From a checkpoint of a small mixture-of-experts model trained on Wikipedia.
Size: 12 layers, width 256, vocabulary 32768, 83.9M parameters.
Training: a variant of Muon for the experts, 800M tokens, 6101 steps.
Below are experts of layer 8 (counted from 0) of a mixture-of-experts language model. Rows are named router (the router's row for the expert), gate (a neuron's input weights, with its number), up (a neuron's input weights, with its number), down (a neuron's output weights, with its number) and show model dimensions 0-255. Each number is 500 + 40 x the weight over its row's rms, rounded and kept within 0 to 999. Numbers have three digits each.
Before each expert's rows: "comes after" lists some tokens at least twice as common just before its tokens as in all text. This comes from a sample of Wikipedia text that the model never trained on. Tokens count by the router's weight.

# expert 180
comes after: "| ", "; ", "(", ": ", "–", "/"
router:500476496512575535531459492536430531477500528439524496448499476517537489534439510524546418538514550512463494495454521482517552532567544482593538528495538549426472447518533446393553445538514499452563422521463446545495552490522440510538519444476423519608559444467563440555498542521512522516451518584543552507517542481548496511488521414500484508469551502467521567472456557509497452490469518482545500482523476496518521524439485518512492506451599530495469549494489516470497431584459532487532491444447495502504555472501522432455538574520499518452496487492459566563486529478565478511528478485530486441547550517491500432503476564502445482519528493535578496466508515473524506474433463473405483595573496502543500519469525460567560508495518514458506539459553505559550538516476517
gate0:466443545484471508531520536485538574412509446460448509458468475548493524511535538464494502513471469495468481560576439490559538548528461532521543577537499445505495468467517490526555542558512461417493439447528487535537509526519492506527453473522554584542559410545511523454512551535534522520501543482514569497452406483505463501509501533497519462484539481450477463507477502422489522469402484581551433453547458476515478473547498473551470563491567483494449474474475479497519518410540502494526483506558501436487537546575489492471511415491577497423539502479540525563489536440560512531569512507552471526525454541470569579574607500511571489478537490525528531537526500561493517484496523498469487506548426462486539561495432545538474488468471457445519520493516435554502490517494449
up0:453484516446513476437464481471589546528443453470499485502532491519554545448574375500557465502516391545493472555543404510502453542518502509532444578528475523539517491419445521447504498499467492511481488471506529525527466507490472469500514535505470512530518533522455448487520496399460462457561475540519526535408480429480442532460512499497424492488499510481475495489433464445468434494420462500444485517507466519407508496504555458574494538471463539537445552536432504537529550503546560475449522506545508547520504542461519531510560380546588526463518518507517582446468489467526500482476464502449498537478466511483531529541617468484531523471528450561506466537480494509535560495517540494451498492529476472503554550518515512503472593451544474512456491537521478498509456514430520
down0:534504543496415562556551527483494529511492534418588537460546560606553496536572582516491474546455526480521523499452529485498530482486356514444499486511423540523458498485520416531542602536448524494501519511449471509541526510510519519563478472430484575497566415534475545528505525472522430490459479558541460474514562479584488444461465461459512476470502535472480481457427503500459467464546497525455556498512413524445509522508502559498572528509449422550491450498509522472518565476573542472455506548577482514420463443574485509532479459538503535548555478483477467499543490504545507512463497462429557471541495482437498444513507469518517510484527495502530538469471481529521498439495527524526543465447474529494528522545421474488541508519433463451528472503508535511503527493542491
gate1:544464508522432555440531567464497486447450535506464534524560512501533430434503469521479479478561464498481551586514485446517523498510559490508520526515375499502492510487419442487504463526514522455554569504485497415542506410481543476502493513472485522561545528461506520491576471481510531508532527455572549461489527447567522530524496543472481504510548493512554443516536412515526518477483476609437430489508563471466529501507533489535542533515462418488448516467501503486495499509517532514499486549417583485578521497541561478425459497447487451392485478460507493443506523488503457484543492440477488502482476528487538453517489523450548480529445498447486458515527487534456523586434465479443528535528430392490456515521508474504528502506508505495566451437586486515513429462509416
up1:475502541522542398519525513473486521547460484443509544496480531526514506575517552489457533487492476494462529539512468498468453560556490503555519511463531441515483536481603517529459556432510460565520452473560521521540507545537452492448575540457502488487417530443462458482495441472468455476429489489526447433474498491502474491573502467533582447500525450493466532491592501478449451529472517521493470432508491476459552478488457542488495413485543494499445477591478484491517459398550407546499510492525520477502440507516473498469533485500497477652515484515529547506536546479546498496457475516500516491541467495498536491444509478486542599435508538621550547449481432434484467476543495512464480489461595425501558523532490475496556514510447558461488441501490528458493499487468515
down1:568501484597492517543511490514460508507507503431496465501464441483465465555555580525491508513565462472528583553517462509497452489507485497496457454505552502531445480495542546464436512483597512434461549439442510408455522504546480489507536489482485570458521450564508567558422444485542514546526583567533535484465618540481496469482492443485533473464444535440534519472452501484493463509464572501549478486520587484507539480538466510562480497464540494529483481505452487492435533554449496506416444465519523474476477540549415487564519578590521492496559501546471528465526473558447471515513478531521554488484527593457573514508482513440513526550457508536479476508533473465485548449495470538493543444543487565480493499487529465497456501445545438451456476512510508413465506457518488
gate2:494490463393448499550492521447453384443480434490483488472505537457531431439508498509470493486541569436493536509455508508516516509427527499428436496579515453557491514526476479436542443488518458464495476457484467421509477479418475488559549548499422528546521542424497434530433523461518532436455510484548505503536542485504452530467501474450511479527534530552506481550553513556523463492583480502421541421438500486424491454482455537494486490485539469489483490490516434464485467477500450528531524418473509504480462543515503465512534542511580545520474476543467502548527563492434517499549438474487503503474483528457419570551514506486451522487525495433531527541497467517534574572551541527472469431450593529498474505544439532492416548510547497548511482498474516534468541570494498
up2:449543491546522520585500549520512525483541552456498531588517468488449457442473500462502478500477516478539489552469549513514511512650458453535549544495518532459470532575506455497568513476470537525448507514496487505461447510528528483467460517520529457514413505527438455474538510550560455544526537509471577465508513441467545480536572480504539499509548498486539505514465476521492447468540517478499517544482481524497451489472448474554537573471553525450443457507535470498527483431432547482483463551519435517438497477602522469521522494409407487538563465467535487447472517557551505485435559568477535488528529522510548481522543501551489434467470497464504559553488553502493415421552444459470511486534501395490504487538524540587522530438546548544513526489531468492497522478589474
down2:477489422457524521453533471545506479476511508474468531496501483567475524528487505519511469535437433535507498432485522460474492504489420468411535494502484401484509485512502455499468558524502533503485532499571390493490507473481466444526513552451500494529520509557477455544517463473465489562462474501545411443446523525515539499484507496549535486514409487574526465412519448476475563546488449555585523479513567527462558474537439475474534504469489526530558526481467545519516535484531528509487516518470547467482504516426488540538475525485459460502531449489567515468528491571461468527468545552452416495486466444535494365432539567617467519488513540438529435485498477370509408404503482493484539534505470530475479497504512515476548530503518493503526519494491465488542473408523531
gate3:501568566469518431434444500549502485506518560525451544491540507507509405519553507462504489592505482514483450524521517535465484546510568432487595543521524561472468529459447530480546534508421506515471486489419544443550547450473530531468519465537501465467473475529492509450481517590541550540488475514535551539603518445539499483511486514543515522489597503508454483485491532536465432451426479545498558502457549496514540488401479530499449515496657517513536491502665439465521510543539470523473494488511464505529540518505529505523561552524526493466485460457474477549454507511510451428567509575515506471497490512502503490486467502552565493572456479498520491471519425551537520497526503492405557546530522493516543529496478492553474531507490480492559470491494509478518561492494493
up3:539473529565505449535473496578531441499518443564506508441516483449484510545510503470494500523374478493472462526567478561507471525489521508512520518574523514474482530504493588484445480565508507515560523507457508597434516538568521478508464493517515485515480557526553451426500566448520497537470525479504500488525520514489478506453408569535518542490493530579503551429576541504518489476453544497474524500482502534510550543472567424424503561565527539488456511540487458566450493464485630545515520526464504491474508513449540534486517579509544561513451530448546462518501582514516472535527480488493477462528486586492475461448441539470517520520495446531527500515446485421443459566594447492506440469541551463606482517485524506485517501433484436487567547500487501507495465510532543
down3:528484500424490480533499476524559464493498481458464446509465469529460536510548463518538541508471570540541448558487448487521543447582450570481531562522458534469552394541448460530516536530495433555492478557553508532457514432452491453528410425494511518503495544564548493499565474500443547542511506504522459506492396511453510467520480459508517492511514543583489472479452531611565494459514565495473524450530462456503555527541564507449543483526510467459504430438502453532498538532523488513464521456542561488479522453495491526463547465463493558515438510511509539612488499454441491515463531478504454514478442486497521506536493578461517470396487494551468509515494559495486418469492526455488458570515448482447607475513524499470489480519472483518486446421572533517540472518545482
gate4:483507538531414527543485422529509532482523531484528516524549514508519445559536539486529523374564534490547514455518458510500563484421550451463511449435451565563412558515479530507501496457511528458535565485495534475539492475562524490479572510461500523507469465487520483496462510550542506491500502464558522486404502521571472522502444467519465476468501591473542459554533500550435459461465484528479580487511487468511517500518435546528537474453512515474528531501500492554443522514507478481443469494487526486451460463501487528506536471558483469541498516576452557571521472521476535492496447455461541505482457481513550569505507496625423484617490547558544550474546554476451536501508481499576513462465546485443484515478501465449537507511431576494457552455408453479494533566477444
up4:508459475531453429511471515532544532511436504517483461499517503471541542513527456501500500514574521565484462497552505469476473504489537486536492496438527527474489520580521532499531470444473465479534574513599509508579480503518471437554478450440460571461498495446479482486418478538470541535528538525486476470504542501533529526555464529565478493499542502515455468482481544498485475462452494442493509413541509563538525561456478552592490487548410564515551546445553497518419580438531479496525510562517499544494495494479465485562502527473486537519422530543565501487552564581509530509481473513520471558516434533411465542476503480542557548504569519500615503521422579519514515464442489503436522483531498458519479568464487442436539408428503492495595499557505485466531481495512528
down4:487487529530506437552541512504517495509515528467566482553457518488545512491485538450541541467459462585468453580491509508529519497516563462541535474444493490545516485540545499493452528453541535522468555501504484477505521532444484518436529537526415521619526541497493498611546537459554453471515467482571527489521509526513470475549514490459534499484510554559471535499483471518568509458490470479453525528514536581493462506506552389493547431455534505500466462507566584456528449491464488463440485510524470466594537567528478507525472442408478556571509521532514512547588553552452555473556429485585507531486581484556505500517547438526466455566489489464588527513477445504489443496496490588486468505540415534489447543469530473542460521485515485467518517510546511453481484504498444
gate5:551497480550517462529531496457532474518456508639513509389576511473479562498563472539397489459526488463536471534458480474400475452459572552410543507482529441525562478540499499454514483486493426532494540491501471512481477478504547472485555444479413442522477510528543489479480471479390598480507552534485502493497540545507529518526476462502532499504432485480540501526494448422456475480465472431475525497485506475506608509511445529460504498604465491476494571572525508492464470419511470457429457464596434459512458545485449514517458520487506475482581588552504508479448519481452483562465506578524448449528494507473491509453515543524510533516482524494498478531499456502461503504506449541452492476487543497483424536487462489479504505540482507484509543408492510464528532520505460
up5:487499433464514515455468473562504495509522513515459537517467451491434438515458534426570529523528537567505482479521512502444505491528479531564512581555455559513538401486506448479513526490546517504477443539499451473485471436507434535455426522516484522524565550476491477478492573490542486464451440507527464497460491424548577507524519511474468419479489438463471549497473492517537668511526560538524487606500458472478449517480563481527550487461489484513491439525472524509527485568497592447511522550458581409547497444512566505484456514514447487473472493466543544505464454511497536550559520559477570528508565447475499445565492424564443496482560510488498581525452482460430503484552489509504455487536489556513498496563480526520510517495503536515471511473560478505506508509553472
down5:487523445477476468551475474499514538511519526480504482512444464533548511517524474508553566568537459493479476568579517522617490523493546556560511458489498465533470540528588520522486498455509462521526435531549485493553514548436524488497538507551502551471542523464482524491555527563546546562529508532477428507485486512544429600530510538498515515509558514545424573467477498488479407466491577553557541547475475543483515526592510482438452498356518464495493495515506496471484546490460501487488555510422452485523437522543558528504521539513452442459451465496476531434514522555502496575489495483509491463542495549441486581479447483539470449483571477539500516492552568551448525485499547519517422460463428450460445468500441477520485529545493559508491525546511487501592515452527488
gate6:459490472449535467526496522479462463478494461489486452499487469571435520425506494488429419498451484440485544530463557502491442492476550509501545501500562408540504537559420515381576440514497458510474495503466529493452521483499536479506482500506416542550487574523494484509431450492522504551529599447554537518518512496460498565467507500536492515546402497462494444548607551541545499489532543501492555491521501507562459500468501531449458471515531547493494483504554524496395476520423527526512446404494488480548506499466509421480513440493506541472478559529469546430455466571504522566515530526552465437538435468444502515529557516505462418500476428527539456495474488450535532544472516518481495590530495463538520485501506507421468491443526526564525510452484496468465528502529557
up6:486528520518462515542500458533472487471479520544464457436509540490449469494414529523483447467485532434536544479477509487542504485565465589479463518505484506515571493437494514482424543535508534493420511385536557542503439525502500484525508491480567466447448521485479450447549499462440509545456446527465531477551513461457470506509416514480516529491520521550529458541408478479583478468490606452555494492510494543451436590444509458493513464462427451525537499451533468519519510462559519480485472450463462520500509536491466542491468528480517460401480553464514536443515568513553487436457446498470484497483434535474436594491549443428459458510473526470457584469484417505481528458531512498512495496496545535492552531547486519521439484545500496431499508502559471450534541446516404
down6:444485496549487507456528524594545374492459503550490492498497452446530496526505536471469558533529550520425550497459496479549537564515470480520527530506465453507492488568561545458434494496487514492555515508579449525481519500478587492592470521501525535493574530537552480463484447480489490507560486468477477469537501424537505575456498551501536451530453514499483446533492507518523468525454435563475505488543493415459512463556441440569467473502425461453499546528441484573485509548448522386452496500540460494489469485500405506550460503482515502490504435488443461485450444524490574563516470546499469562496502460466547519473467517467520555541446507486533482477509492549449455519476535479435502450576416478502532514492479472523476502582528516489537515461470420517401495444537469
gate7:434502444432476472490534500550511523591459517489562521535537571538507500509490502517532491498478539541498476497551463483536457542459494506627567449545478597560449479512498593497541494499521479444489482548526511480471481572516433467496382504484429485583538517511534494480515448525506537499503482479451519486445515546475495545501543462472482463437486517577522459503549510494514518545538560513564476462497548468473454457487593498492513566570552505491560534466468469477555511490545516456511641514439467453533547507541532496465516515578516483521469496553584528443495474512442499542523487473510528510466465512457513426556499537506402513468430505545549478498524576528475536504473482566513547452515454526493485475474487474526438539478456475456546540433464495567496488455486506
up7:471490550551525477480443545457484510425465563482495467514484493450527428456494453555470555520508448544397455575548562475536544403441478518514504526463481463457542516507550508541442538470505558555532475507500505414537539499421565580484506546463419492476533459503472513501498515420444529521479496523469549480517500469553546464527516511460520540543474503519530514516500503527547483526464520468466487502484494526514540562578423510508484446445450448534491435496543492527467608470494456517534472480522539479523464512489353503518519480462556542538553464445474521504472453528527519531537467506466487511474582442535587533482510516483517465570437446417544529510540458485494547491508476453537542518484572470477449492528571483466568483537522502566495513464500500436574512485528478
down7:481469458521490556440505451441525436449506482447514461515554507544518549513504540516484569516550593475526532514465434530521443462488447452500555520479495550517520418525447553478516481532488517521481515544479516463584528440388487504500396466477429543485539434482468529531436548469525497494540456467510525600463421539534512511486496491527538413476528535505546523572483409510471444454480530482471501534465517464527516522467533466501468512527577507523458507494460516467562570501514484520403510541521471516464494447570535521538540522513477571564468483462567442468542421411489471528474526548499563470498500499547475547515591484509444483438465477511479550459564540493495501498502473492511503503498500560529491460503425430533509531501457559500531457599477470477464532486465488